python train.py --num_hidden_layers=14 --d_shared_expert=128 --balance_bias=false --shared_expert_gate=true --init_std_router=0.0367 --norm_eps=1e-06 --rope_theta=10000.0 --parallel_block=false --init_std_o=0.00339 --init_std_up=0.0254 --decay_fraction=0.269 --max_seq_len=512 --max_steps=9276
Below are experts of layer 11 (counted from 0) of a mixture-of-experts language model. Rows are named router (the router's row for the expert), gate (a neuron's input weights, with its number), up (a neuron's input weights, with its number), down (a neuron's output weights, with its number) and show model dimensions 0-255. Each number is 128 + 32 x the weight over its row's rms, rounded and kept within 0 to 255. Numbers have three digits each.
After each expert's rows: a language model's description of what the expert responds to; "comes after" lists some tokens at least twice as common just before its tokens as in all text. This comes from a sample of Wikipedia text that the model never trained on. Tokens count by the router's weight.

# expert 49
router:181079158108125105055127126159114194130142149071199101082121115131181092119167095127141139090158122168063163190151115145203186158101116133123152151099130135114137163091112126154168112139116165109098175112153121097138134114144115166116091165127090115132073161153131171133136136136087104076163141120123082096139119158144173139153142178121160091147109151162103150163095129102140104161130148214115172118097176096138143095105139128096092158139133110138147178070075103101090074155031099105044133217128118072105111156134148165084105095087141130135181089136079066114155139163188134127137131183113082155133160140129140145131100084111099162148111096127118084101178182153121187133154143177134096114115189083163128128156138176131172135168123117127094088109132122097146174135081136
gate0:086149100128135114110172153125133200093086134117148170162112111047138185166143106120135144110143143162072099125124118147133044180152139135108151116141199124106124075096118100100117121139094158124162126101128153149114140131143153064120162118127109105111190115153102192094073148097058144109093148139161121078123074150183162122149086159067194141098152142092171094176107089090182141171158180162175089122096131116202092105122163097141131136118107128179135135099100097072118103168087141095128121111117145099097109123088122151153072152105190103128110112045108169132181064152153157143072158121085156123136108096126129123098090071067094137176099154094118123143174141081111155142100104128176148101123137122072169078119100133123084134183128151118170107140146164092133160169108065
up0:148144102156107110155181129131155151177124157118165139076148105131104177131192111108168179140190135094148132084088090191118121105110192112207099077103106143139111100120122144108098071147168169122098119101092090101072171130130233152132132161152118108144105127129109186090129134122153129053081170110180167175076159230132146167144088051107164107150114100136172117137149111066181125092127161136172142149132073127152081142143170128112129153152119115130110107121064134120175109105092129072159112122182169140143133085081131179118111069143147119109057097165150130096141092123155130128121149110099097062099113113148156097123120061079130119143163155139096132156105176125107097146141133070104161105143161097099107130101110148143141098170136145090071179128158112101170144148094139
down0:164165128183114133141132115176124135093096163116163103089131172153109172095204129160036102136073169119148104155148144111073166093094118165154184136137102114167151127167099137080096157091107154163145118121169123144113113149139090163084088113167178120118138108091137182120072122147129097150123145146134137166111143108118062079124114109136133155125140053091107145133140087166144123156165150098125185119112171123082095093086144074103133083148156140112196142051157130067110198150142125106186122133035099097142148118145115096175136174147107142103124077194104110137093140148133121130139144086149160082138091097088151091151124132164159186141155093140107083136128155114095141125170154096100062146156099145159127110197134106135096158182196162135136158129152170044137130146137198
Description: Mid-word syllables. Consonant+vowel syllables inside Italian, Spanish and other names and long words, such as In-gra-ssia, Cor-ra-les, Democ-ra-cy, Anas-ta-sia.
comes after: " in", "c", " In", " San", " An", "vi"

# expert 48
router:148139131142175117112147153137195080146172184117146089101093119100162141151202132146143124134153154144126094129130112204149143132189131113075132176134080158107151200113177120115149069095154138163151147137095160104100104162085118201154160140157188164154090107154128149137107166081106087178114168106139135088155136097184129130126155133144139202152099122150082142086112107102114144158173123156116185133171130151065112159118106076134090189148100198102118134111181083109155147094105118176107103147129095135095191153105105173130146093126131152186138160148109101148146087111138136115126140146093168168106149148141082137107202090161095101189172156139104154165106121120132094140092135094183089164151158074132127065124065179139160079131182065093094101082127143133084153098159096
gate0:108167105126150111081172169114175140127182139183092064096035170153095040097106123130125156166172117103101212134170121133125153124116174115122129086179095110093106088082115068151114122139105144131089127166163185127103171148113150153149099149130091135171107112149067095150147123173176143094168112184136173108071140132098105131136136079122135157135165121116188151098166168108182091118181098103138127145127117155134068159146101127117158121117137176170131171160146114127110100147118108211171111167131151170099115067116082085108081111080108170089096105128125081092124166177127123132127103156056192127150124047173124116150133120150160112122117089143087163089122163134160113116105108114164161101127104112111184136152103130136110113100122093126197173132160108092164099095140196
up0:180128156088148089109172128074104077142127089154121121166115181107119087131166141140124149052169149097135065134142137129100102101116156125179143099173065223131072129112210076106137167150136112162100134147113091184117116143168150146166109139113138154014081068128129141120121119130156157085123137130131085140162111088139172091130096113108188165132186123154168132133142098089141075091028086090117171141107138092122151136130109200224103134088120125157077133074145162123098179103139136159119118102115126177096136146124078131176117125152132084129112163098151118139084199132176149127132138124114123144115146110112133124102133147138134209185142166094149144087145163156120142095125150094090119202120152080167179120132141116114122150126104102117149125117107074120086128172146109
down0:092088089098096133089166099126081133151145119155125132126172172155104135166180104122137085089141133144155143122124143092177112126098145149088170081140130188134076188115089138076116117121110077110170162135100097127191152093152202134197148105144162096088136117154175109162122111109095137096125155112197098057160173050094114124160085087175099104159134136166190089121112100142138135134085167079043085181158124106160052151083093118150074140136098189175150123118158063094083135141101141112092107133160097186145140124147139117126094192150102134144138104192118180121086125160123081161082153083138108133099146141152137177124115092091110173122085069130172107187126107138144136151110139122127146193166134107164116111117081164154131145134180124110170095174091127114124123105147129
Description: Re and me pieces. The piece re inside names and words (Spread, Streisand, McCready), plus me, pre and Re at word starts, as in measurement and membrane.
comes after: "c", " st", " P", " And", " F", " the"

# expert 41
router:165106150133106164145155132077094083119171118165166118113102121200123115117152168145136116104053177161110066187169131152052133131112197120123133124126140123186122166140109157143133161161149149097114124092088154124136131113165147059143140187104108083050132112085120110167086155139197092085076179140096135091152169142168111156148138174141111129148192126111126096112144149104125089102126162151109161138074152187125114121070100146109096161127038140168152149142144111082149108113114114139107110157091164142114137037091113165140095206153141129137143127122133171119106139106129091126161105136194135091115116154152129147103127104126104183137085185140177073102121190086077159099130064088091104124125082170145137143115193106126133100094150154178218115156130142082122118150125144
gate0:078125114149151147093162119124119142145109119103152084131068068125078120098138081118127112149110127111128127090148127162136146072123067138048111161096123108119083194112153124134127163083091185087161152138108112097127171163161122057109100163140104193134112073060138145095140180177147142130130099146045107057161126176138101093121151138125200220106120121185095160143142142117072093180074135164115156114211141135182132081151102124113125150134147112082177129128168161119059124133093129089100114172126082096140119124087145185160140126123139111159152134125136160140181112175170132152134118137139121130182085173128127127105136129087095144078091143120134115137143102129155147112164101177113117117207112114094200091091135096096126131068106095174146181175149103155141064112138125
up0:116093124116142099137206108189150132110121123108180079130147130153138165180147164129167134167078121133129123135207165178109146134108136132065181089083199138122099111124115131169141133097136165169124127130129148119129139156164156126138134115085056139129135121149133119110157123182158142148160090099165172111152153173154184086139127081127117207189119131126118147137164089104185147081157009131159163104152118138144140112117057163139069139152079122216128094139111154156128149123087140169179139127160142124168132119148094114159115163128145090136185128121154180122132126129134124144102102100152176047090126170183170185165102158108102134130090137149064099113137128154093180124131215172120074155123127154133128175082156189153134132120117105132119150078058092101127180134125129
down0:146117110161137029143107152133137110113158137167152144212160144135162094166117165121127107142146141164141114041119072178085134169132106114136138148162128116129090088155125148123126131141074115193168131070072141173141141142111119125112159117207129159058109146146149193154156163161122177045161093126125121086169136176122116103140121149198148110114126084132075146113086141057135117156115079139137096108158126075164124096141137160075133121143159126113143147176172104171157126174092123116141088151150127063140100119184126157075129122170107097194147185152139149121110080073097076101144069104136091090053164091095097135101158148084126193122133128148143173130127161142067136063124076143131104137166187151113121134068142129126092146117117133130119137080118146075107137087134131
Description: Linking verbs in statistics. Forms of be and have after a subject, plus plural s and %, mostly in census and population statements, e.g. were vacant, was 1,411.
comes after: " It", "s", " it", " which", ",", "%"

# expert 30
router:115139158161091091149099134148094111161151099113116129124124107079101142119155143147174148121165170120124122131130170151168171114124119143125149104100169148121189200054173141189111092072185076196164125113118203121177178098155124116165097185126136084103099094190146124147125121190094088063175092133113101137075122144114080135128103130083184158107107135134120068122139092144176088081163080189139166143139131092069130121128137164140154069188120090138122128089109119172118091100104146139122168112155076123129149144144109099100128161104161099080152134140052133132120169126164066144148091083072120053087117150171113073111096090069123095111090080122095117093144174171094100147147103154130109115124131063123077085171147181141125130105104144148124061118104118135125121130106160
gate0:092160174118069128116164183156142121111126120147134150183133106177182094185142051152112073116149113041122156102160145140087101201104098189151152105104150131162138181115199082152153158195122112125157107155137142097149070225063076129069149161153114136110118205071134096115132141084167129090098104167115101158126047122082133123120131202120131151101109131148163150092099137156134077117161131123112124097171131208110182081134147078103139093125091079155131142139062144092113137166108127164133112137143109132122149109140168135155145129085187114132085152107106121164124085062133105120148120074124147121159133132129121081096083099134136151124152124127109108104078113094100103143129155190114105093133146151042120163118107116073086095124153167100133117111113106106130136095152151
up0:150140069179147164168045160093127156187116101166082159158095112173151170129111138095104153228115112115082129090169103138111152147149108100187137135158092161148166163103117101157162127068125041120156085113187135133091126147143112143147157099108122195118154174133102100161135135156140140118079164166143151113117123106168146180103146042123063116085085172090142147111183167121155147102121166151154126140135183120170136125127143151167106059152160114116114112143124152112114060131106134066199109123136128099090077190078132130192147098152097106135115155078106099152074111137138142173092152153111117097154176045130129132171129136138103091113111119192099123123152124148117107083124107093116200153180110104083094119142098090181115129131112137111128106134153123116187174145139091
down0:089042144119146183100141110144165076106170175091124122112067172085123150160127078136150072116109116170162104122153128123180147152115120123171081161135154137135190142109093117133094066103069157173139103163101155096181129160139128204148110129087163112103148166097113118143151103129113108112135130121122153116104179088113141195181117129097155152143166096130130125106162158128113112160062147075116127102144110101109135132182160135119172177161128122132104134148132086165076191145095137123112163059118131195163084154147137143126127090150174104127052138088133136092082134123115152113085165177096087081180134102164089156139114168144126168100111098117146105196092145130066087141162133106100082148081145044040102077131072066173127129142146104133164101171167133164149126111131137
Description: Single letters mid-word. Single letters or short fragments in the middle of longer words, especially u, g, s, as in copula, anticipation, receiver and positive.
comes after: "p", " ex", " comp", "it", "cc", "c"

# expert 10
router:148193167149118162197140133066130130169100052107153122248162099125137149139116106122136091123105103174162085132115110162101120083133086115203143130169177107141134089123140150122090141106100142163181119128107187068108140134143160061091077104103150151135107147039111122128107170120153091072110142126118087075134152100092110171140110174126073110137127121111155166174080089134104112118092089106102131125076155139147104148132087208116134111154150113153125181172103153159091183102101108082116155140096128148130099116179111129116147157112115177059084198099067148131110147182097128154109141117115058075097098095094098129151181169152098127088115145123113111133116162175151116108121105088145190165172080103155143110148157122104124088099137165139149152131112140149077113108105072
gate0:116137115109176187108126189118142119181162130166141138132160103129097116123125146161108153079027156159058098118106189102088088107124119073111138110064107176089117115047129135092132082147093167138137076110159087154113122106105131034218101090131103144159119155156106051116105146082133103161088187118095144099071108091159143119077104130133164120116205148025153124153148124143131173118110124124126136122140127097115086132148126132124123137133093145130160157146140102070085129127126093117152134155134088138162147158119173095142089077140113155155101091139120126201168190145145140167064101077128105144132142133139169085144184148152150173127121160134102161160189154145192095124073132145114140144139166138090127089120091156122135142156109144127125169078107073138194136104135090
up0:114138124173146125136119141149168133160166197164140114100129137140094069116089132137127140131048140112109160118054176086112179143045185096125134134105140136166107130093172096087149137064127178112068078125092144086134080139061131102176122069106094157110117126177158104098126073083117124094151113153139125146135095100140158088128148127189130135153188141104179141160115162118108165121122177064134130118113142122057085147099188131183117168154183143159150131133099160117111129107151124054151134099160137126156087166117131102106086160117181080135127097080110111086159133132070123108131167148181106116086172155122169100174124164146153123136126161124135180176116119079165104079146160115146097101135218119102153120090135185124161137140124160140108126093131178116114130189186044
down0:156136147120168204159133153132132100112127077160125105197097107104113103142161118170135112104145154113112154102169146134125123109104094149170132108123164124072174155155143177134108127091065129125145152165176146088125109095155124145118171150155111067080139085113160147142185152061117099054169103120172187134127143127102161127095158157160120075136197155132115071107172129123160132196114151132155122110140191076155148150195149120122163127144117100145151112147112140141118167090130131105113158170079090063122140113140155056179153170104073208089130147163181220152089129108143127075119152146135125083150129172151163140144067158128163114126095163129135063060161116121185105140109132195119138180155109144083109140199125133208093125129127153138115124095073136125175119152104120
Description: Structural punctuation marks. Colons, pipes, list dashes and degree or prime signs in times, coordinates, infobox fields and tables, such as 20:30, 34°23′, Website:.
comes after: "\n", " 3", " 4", " 2", " Order", ")"

# expert 26
router:117136145142115137142076168176142136072086117172124070100153151125085143104198176127132170127093146099103108138142094140169102058085146144159122205160203146161116112114191185164112175107173142056156118079137137104120124119092138159105134120048118166059148128186172104183162102123133128172098133119134165074154144124162055144108135186131074141153128181097090138107131120148142118103171137109147104155105121177115069112101134138149131085132111129085146146124124115193113052126118138105084127111108159102141149105156147132129078079143169156126147111092124086127195153119169076146147164084117082132135143138113189115100165120160097112110111091138058072149160184064117109154090087119078112152138105104189132161126193091142115125118085166113110180120108107105119135151072133
gate0:128156065132137125147196145131157122128155148146145058152168144142124122156196164189118083092125094122026166155152073169090125175190164124062165123058122132167095146163156136099105161154138160139153099152100160151159157063147118123090142144116129146082101111108121141156146110143130114148117158082135089127142100095132224142105174132106170153184125143124148145167126143103143051092213093157142116103093111132148103114143152192097090115182175150050177122120153125133161184108139121100101162101165124115130159076110069109165103056139148110135104134132198146119124199104132130170080132083137133115110125119167171115123093155135188122182138145161132125163156112181140172150122114128123144135121122194131109133120156069191098147097127125161151146080151140080122120113135092
up0:142176123139141161135156146165167101111113141160124079138178090148070145114190174122151090127123096122059113124130145123124143144160197113101161139050136187205138077144107136194116156172137144141158134107078130130160159064123127140111142165082121153091119155106083130117127146178158140194104153097085088089111080071169158115109147117080094109143092169144110138096161102085138064152168154176111148092094156175085160133065153141090135110187135153102133143108152141125093154098116087134135153108111123077108141054133126075154084090120124116150097179161142084121129161174128086127130071148151146080128127148127148127146101101103099116128136110204146136140092110167170118146039125135122173162117096168153094109111097089164108115067099089127128076056135171061114176102092100
down0:143165132110127086113175124143135055154117175129166138103120115083154126136125081127125066103130166084160153127116141104143080126133165135146117091078140143124187135158105128152080143117162123044106184168108134126154113122132138092150148103139072112131133090110087112126164159109139123124132120149047124124182140079064092108120139148230082151082142114128117103100135098094120096165115174081117118169168142106185127111163151093157156155116061128194187087143133208142146185168136118166135153190063112119118113138112116143188134175083154145122124140153139101150143074093075136078156159190179160071153137170115067099082129098058129165166169146168148119110117123108140116109073127100131160137129096105167116106197145128070095112122181137147167132166105105063134125122081127
Description: Table cell separators. Pipe characters, dashed header rows and semicolons separating columns in Wikipedia tables of results, standings and census figures.
comes after: "\n", "%", " ", " 0", " Team", ")"

# expert 19
router:139117116152136139088129099140201063083080135144180122142101187130214164133125077190097173136134177186116109143104073153192119125136111149121143182146128101146147184081134131134122077134147144140124216063177161157134091157142136151141132132148099179141138165127141170151102127112085143134175134095139164143155137114162160134133149149183187089123107152147069129117132141078129123153115153198112153147150102153092088104153065088118136194127117143106132095108162125137097106126065065113080123144126122118128145156121160146153115131132124129103179073123143097182154104122163172099098119128144128114111167110131074163115116157173035101194143149152127166045111108149064091069109147163128162173112131116081204074140111150123173097168180145099131106151115169132097108142109116
gate0:126151132072102183132147119144140111165114173106158065143106098127116150163095149141142073165121116191141130110122123187118149135117137124115122086135081159155110101107116148112117150104099115111165088067125159090155149154178116110139147160170137110145125137114167132088163137151098207213143129140105114119111097165102063171121183130120190093099127063155092043119084103102139153090130055014151161168126157117142127138124052154121135087200057145081155133096085147181169098143120127190160117106114120116175140139186180100153124096120167147194061107136153120066115105115117090159093075076117130150151105114121154127148136136090084188174111106151096129070122086163099120140113106168159139142092131107155099147123143087139154158112153117155092112082163157119148129129081117
up0:112067105091188131141159122154128107102137127140111141167124098150206124146121099164164176138138090102093121129166101104110144098143164149064106163131153120088129144160153127127079166129126169148138108162077089143099141096100119090112138083078085125139146156170104155125096156157170077134132152126180170151111183088110143091090126116098165161079104156153120169159199143099110168216113187202131131122174150145113163188115083131106184135120141106158156156153162129125072186135114177105104162169077125181112128144060129115218139135107153172031138169109137138077152146114085124121161144164051095155135080099129125096173148085147091126124120146119168081140098095110146153113108110120201129122164099158166124138166128116078157104168078184127084137087135123170123147126094138
down0:138111157137103184091140144142141141114137143074141100131085184134113124089165139117099101093129120123107121144132161089135084186061103190176159075158084167140110119164115124157101117139174115137137133120182167119137131172097196111089130091109071155143132173150123153120113100101158125096142166158094178097191156123137144125129088109111145117148108152142159124151064137181119146066091074112161131136137099109037134092149126086033105146126155109117161143143125131083196140088154121192098112122078113099152140222097077182107152123133181103132126162117176116141171115113095114163098153127201162072192146125149108064159110054078103122161069049176105147145178124112133156130122118153103158164119139121144145109107118104112175141120120146093167163117159167096176161109151104
Description: Foreign word endings. Vowel-final endings and accented letters in Romance and Slavic names and words, such as Gonçal-ve-s, Domín-gue-z, Portu-gue-se, è, ć.
comes after: "s", "n", " An", "ri", "er", "an"

# expert 38
router:044069123112145060090154190193121104123152143093122167107157125151098155107056091129149144126157107124173179074102158075133167145147186156161104158093103117098181097097134180059119161145127111174170120125092082139129141144113164111151113163123112097152145130127144110128116147170134105111096109080124138153081112132124160126173150113130119132159112159154151149160119156117126188127144153091215120106120114063111144137182180186133209102108125165091111129125175147106141107182124153146193123115200150147086151088087047161127103168181115091140152128174164115126098160128137134143155157131093161122074138101211147159111161165039153083140106146155116124112131164116109170135151081158140100130147079118062140131165114127114093146111097175117148132167070145138172156104160106
gate8:076170097119104135060148144148147083107132080151145092093183110105124062070103109173160134110109137118133170130187137109138073177151094144141057164178140136158122139094150147131143128195159165111130140096143110150127201095094119126106116117165114124108135114166084078104109099111143113165110157118105138126113125141121130146174103120054075152154092138154137136187110142041105067153184112112058178110082096115159135117150137158149130182146138164135145155090126123165155141094138117110191157152177141165175109092136179179168138123120137145086127207136135141121118120145145183168087112086126088089147087100145153129097149146171150155139135201042137156115141131170099133125124127165131154099119224141103097099125072140149117155128191157130196124054118125164148099193119130
up8:072133113134066184185119160135122137140159186168120140164164063149165114179183145125130088148110110114108154128163125147233125103159183132171141051150163179148119152128091159164153180163114174080130132172153107186078217104112111134142163104110103165103102139107095159127113083124100076138097129131145126137153087140130085111186093141195123146115132114157107071171100144088117099131092140112108080189141061110125131142136098107091157119148094165151106161092164137105114132156139144150127111101150168161183121149132085134117144098160072130122171114148074207078108103099152137102096169101143123071144091082118122132080165119104045121148128146123094140132155155165140105094152162102128168095121138131174121185110137151135138150147176093110096121151120200060092112168096112
down8:092074091158106148093170181144158060140136087120131183070132077144145153146176132107161136148095087098188166147128097127154178148081120187094130153115123095072173108088115109122100131129145139077161122088078149116107121176094088111146051115098165085115149101098101095145118134076131094159092113124162112122152044110154136135081128103190152175147159106097094124116151086145074150127128160121088149118128069131087126125134196152085108122122083147107095193109141134067125153141115172102142117132090129139034129143137096128170127149096078117084173101111106119100073115116075172169153144129099184112106074142112130101131124120100147140145086104094145131092172132110163217117115159137164154144155176106094158086130110098139117120178117133211147175167131159193104095117118078
Description: Verb-like word stems. Word stems or stem pieces followed by suffixes like -ed, -ing, -er, such as research, design, mark, burn, board, press.
comes after: " ", " re", " f", " pro", "ra", "li"

# expert 27
router:159103119151137169144128142129141184097140155180166065138142125133140159100115143064073114177167126102130107143143095165121109076128178161130135093140194054152172120124074129161161085134085119099091114150134218093155122142077155104056143142111080115111136143098152095127158170123098123122168177104113111165151128111133143173160168154077125120149156097156164108148129134083129117088135141092112120160131144129131121159151108124145052130104096088166165117157172177137081185147124102096128126094130064120109095097107105112088124144119101168147045091119173123085068141160090128129136114176161092091118114176184138141144125145169155084071152203150097140150148122110100070094152126104187171176138024152142133144141130154106132083128115162144170124175034167118086111120118092
gate0:161107086094115089106145092122096103157129116137109142137137171146102193191135122085105131155144201119164132159119160107108131143125173076110117128170087174123151133117143108125134104103145214108102145144127170107150126125111174153063148187132084102152190153176074165119146081166133134110160147104109098085089086140177154136164091120140093171137128182115121113175076155108112154155103127169083123107104114179127081117164145175145162147103170155116155161177085130100104129148173152070173153198139092131096110161173174110102133069181107168129088121054152161102170175125158096137155167133104111053082071110078160135174146107127184092084098119093137139150132141073107135140120127116159124160079164142133118126160166146089089142176175159151176150166075164149104116051158121
up0:081092123165098159106150152128147112081152140123122138197086144182167140120133102162117139117083113082136178169088124131120122102131119117125115108153142154112147119114160097112132181135125094114085132101120048182133123055187123120144073132172137076101100162098137113162107133125117118102101142136146089146159128136092147170135140100079098072072133107110086148130214143133102160080112089137131120143145099153141126076188093116118110098190132132142134167159174140161121118154142150161035102176033125105200137129160156104211050105147141066161111155065159120155156120093092098161140151113183162171144110132125066104121131103177109138181122152113144114096148136149119123156094178190187142185118147115137094124158159141153152106104113179106126129190183149129199114158106087
down0:127082129121144195140126131177165119109101137093109170103134141115148081142102117108098150128157122117174137189124140153152137101167094103106160116135156107105144153066104148103112106123189079062122077176137127078168090121054056131158202060148169120149122123159132143071155066112156179124134137057086118134077103102127136156093098097120139131146175175093148150087159095097148086146097093149128083187138097085102147203109136052090104159103132135102134186128162119206105126120161105109192147058150112110144178098103145161139106154113150119118162120184135172129128171153073133126140104076099131083118145115136098095098139189212135083086104122171118133143137117094107135141140138091078151127158162145160101144112133103197179132098126171131067162094108137112118158160108127
Description: Dates and table pipes. Month names, "On" before dates, and pipe, colon or comma separators before numbers in tables and date lists.
comes after: "\n", ")", "}", " 0", " on", " No"

# expert 14
router:159131140127118175154143103130074121108161108141141073146149139141126171103107101110111126120074145147097101158101140087090083132130162095089190095117082120150150135146092180160106174175095082106132099135154213103211154185146184086188152079088142097064205122124075144120050153128130146086024128137142158137129179180170097159152080167144148095104175126146146075073115176116164078102164122124123159120087146140131114120135126158097098164109116162119195095100106096079097081115095150126122123107087098086135130068154148144116104171183169121120164099133085105102101127103072127158120104143206175112091148185127103151110116176077105141145082175103134110146113168139160139132098128111171145177140138149113103137097134132124149134117085102154124088094119129069089131108143133
gate0:125128160120108114067147182134136181150088137126182060153125103096146135196112149170120143137169133135091121147148164135143076128151103112148086088133121155160139121049126162132139113160118117118164153143172095113169100130099112090131113108151145119144167170182155110116134134067142153158055175124127151133168149112112132164130112138111110101100144143124137108121152139111096151063130089180141138117161081207182162129178154161091114143144184153107091076057098177106152127069102126086204137108083171145116135110156121166135118115112180165110113074077152096125131126138122082165115126117149132123141208131125174169066068172178164136186102209066157143106124132100075130089129151159098114130106106132117075083183121140133094136180111132103121095072111133102032183133094140
up0:144066185137112110147158190119125169161105066125146164126168173088135116115176090111123084154056106123097170148136113173097048099121098119082156160089141179136122187099181139113168135167170147086122133110107139113161096103127160127133131111123105125108205126075174162115101068136067129112129179136128113135198115149132147073148089157155138169165152092082137150130130141169134113142139124160107103167134101175128124166130157091138091141113122110121135105186163085083059104118184077091129088102125116185148137113095131144122067120177129192135152084122137154129142132162075101132172112089138084092104131141151107111086054106087112155135172103153168160080140062116090122092132123088098118197149089132134066167099117135106079151096096120094189065102145155108081174108129134
down0:129168087127122123083185070180119116119117145148173081129106090149181108194061195158149125124174115162097097190146128137216114169144154137098146138165193110201140083150135177186122137141158136146182088101124090114122081140109148125116095101137108141203113107161128150201157179148173110182082163095143102184047153102127132133108108096167071098115125117149132128150114101120135125107165147133095158141169144170215184111176131141059119134147117119129138134122134179147145148143105160168156107124117142131136100139131116145170086158101203136168163139138055058098152147158120105158084092157109129143186179133114186123118133107122122088172110129086175124155122098145140184105153132169151140126070149108122127106135204103135105121150121125117099108172154135113101110096135083
Description: Function words, clause links. Conjunctions, pronouns, modals and relative words joining narrative clauses, such as and, he, to, which, would, who, sometimes name endings before verbs.
comes after: ",", ".", " where", " that", " which", " The"

# expert 12
router:160094087139168118143097143130205159108112149083092127202189111120148086077108125183109176174159078156178091107155156192077083113176101089128092094151097121143145132178124133120148111137117190148118080127145107173149137152117106150070168094161123167092125103134104129152130143111059060079165149128112140089098149171102058078131105110105140175108113086098173153119131082154121155150120121068086163161179143172101082104105153074171140133159135107161182112153127159154159083053147190157140103112067151154162108149146144100158158118156089083159095066063053117095175090117130156067180159137091150130137123155150145128119165119140106142105138091116105103107131159076142158134114117166126114136103153121188086139091115162140090127164137138105084128154149127144133100174119155
gate0:122102067127055117175111059154095137175065139130161151119145141081075124124117148128085126095099139116111189093127113122083159146101150083151124170163140092081061139175115131074123172135105135123138060123123112184131079181159171178126075132123123113115150122171083153114159140118078087156135111135126130119149150103109057091088144111119102159173194088116092153149076130095069146131116125113167143146115143082120112117116147086113139139156142120070176137198133091175108067133123161180135167136074135248134152125102078141182086096054135110117124156167143141116147092116126147177085135056173119092092070084083163181158148178070152164105122128119149146117144116151172126122134122089096126140119142118132094137152118125136145148109091146184099119117148155123201116145133130
up0:154140173102157124037154120126165083084171153074137080112122119104097149163138146172119153109102136125135100174104115087138099174140165167156198124090148133127151131076112123112140175140183155101158081085080118157074075114132173172139198144136144091093185123096166157080108144071152159135142098143147171103076085177102154124140115134125127140071109158121163129105170147134158111142162139134080075118135126190139158112126204178085128106101087185145101084164149141165171130025151112111141116136158116144131066116100168119144173171148139099106157160128129102177137156075129080101181137087138116181172117070157079154135087124098140085122120135124098130139119103149080127097123086167166141086157099075108177113067130093158096110059127154156137172111131176146121149119098153
down0:103129162156100064138164103130137162150136129126071157088122094118095084205116135105089094190094091106111077091184148125165114154123086136121082125071139134114158138122137135122130127141172149125132124129173099128132080117129052124148154121148152130118103126118150130161125108101102159082157092145141213110106170118176129147186144053081112123183179108176147121117065115126099148082183121080154121137141078165163059166142149193109116171153167089123147135114150159170136149119144101133098174146145117189160158159140133111187121105112055145170147092163107187065115132169174201131143179179110111103159113151090107142164131122082131155191138118134096085162168127160137147173081063161165123099122121158110115137152147130180122059112089134099075074095134094163165139149130166
Description: Initial C and P. Word-initial capital or lowercase C, P and St, often starting names, table headers or parenthesised labels, such as (Cramer, Class 1, Pld.
comes after: " (", "-", " the", ":", " \"", " of"

# expert 9
router:107114101119167080154130101101169127152125118171122081126136121119127142103100105061165067102156152113117081099146108114130183138164128106135103113148119137119125150124100135170052113140156119098162129127137145162153138138183194152154110115147141148116135103108114088134111088110149110097136173144099126105136138176110156102155156161098134174140112069149098120146149097124110139084144070148105157089154144133102196136121067083225101120128159154154085113203179147113179081127103169151142088117141176158166224096063146120062098090077139094161143172114064120126159074100135151107140085070132211101159133161104057147142154145072065139157149126141107129139133117110146212099111113176178135187081188098130103145183156099136108163148104101149108135168106130151096145095182121
gate0:133134094093122102124178142161153135142125135146152121095068163079121104129135105102158073153134085173121110118126141118088095135083094151059129098148167156065152132096146110175116123173120158105090146139163192074142091120157129095138157101109171057085085064143167130133142140086107092173149151143090138146127097150092095152136107166161150062134164128172097124119129162139045094156150138130183076130150109148118164161113099141155091112045120093179166099164182161115064146054115125187099103104136131138112218085186141132114142127101132120154143191071094097117150106179170156147110120131061085095107107065168203125107155137127177189129141166146123091106122140124102146091142180139133125108147106145143092101157103147098130158124142124128187139134187103123067137180105117
up0:096144142058135167173123175125090173127145118141136159020112115172145180103148140089178124119117094129146182148135111133108104125129133099141110140194188224137154079168162148125138100063163103158138073165149145122158146211133150138168120164056143158108106062112151145121087173130151135142160159111058130095090066144120085139148106141071133151161166130161171140141115089120080175177121110151127099126173134104111112147119093144147087149125136115181156035173180092162118068169148102152112143160122154131146158151061066119096158130152151148169150166131139125101120143106104148176124107140152163116175123127149146134113154176075129168124165153141081148137109134097141113104152175127152216119185092113140108113132173139119138163100097101158129113167115093139124119183076127
down0:137225124116141175156076093134104204141154163144091133134163140146147102201057146098085138193155069120103094100134122086152116077128141094097139122131121083190130114117106128142163136155132158114117107129125091123093141113123131133120179129101090113100125123116161143107096088084070096108091090097136183117130110102090119140156116159084120131155128157162109138127157046098105083101126075070168063160160143051159127110079099141135092097154123126167110098166049183112153125133154126132144178161150145093166123126141152130053115100179112105153202138137133152147131145114154133159167195139039104140094138178144130155178136205172096112145093137130148043131139144140110148118193160158189141105126136089095109116145133106117129170072125139161148106106122160082120111147077135
Description: Short word-start pieces. Opening fragments of common words and pronouns after an article, such as st(and), gr, tr, be(low), he, she, and mid-word y.
comes after: " the", " a", " S", " The", " and", " his"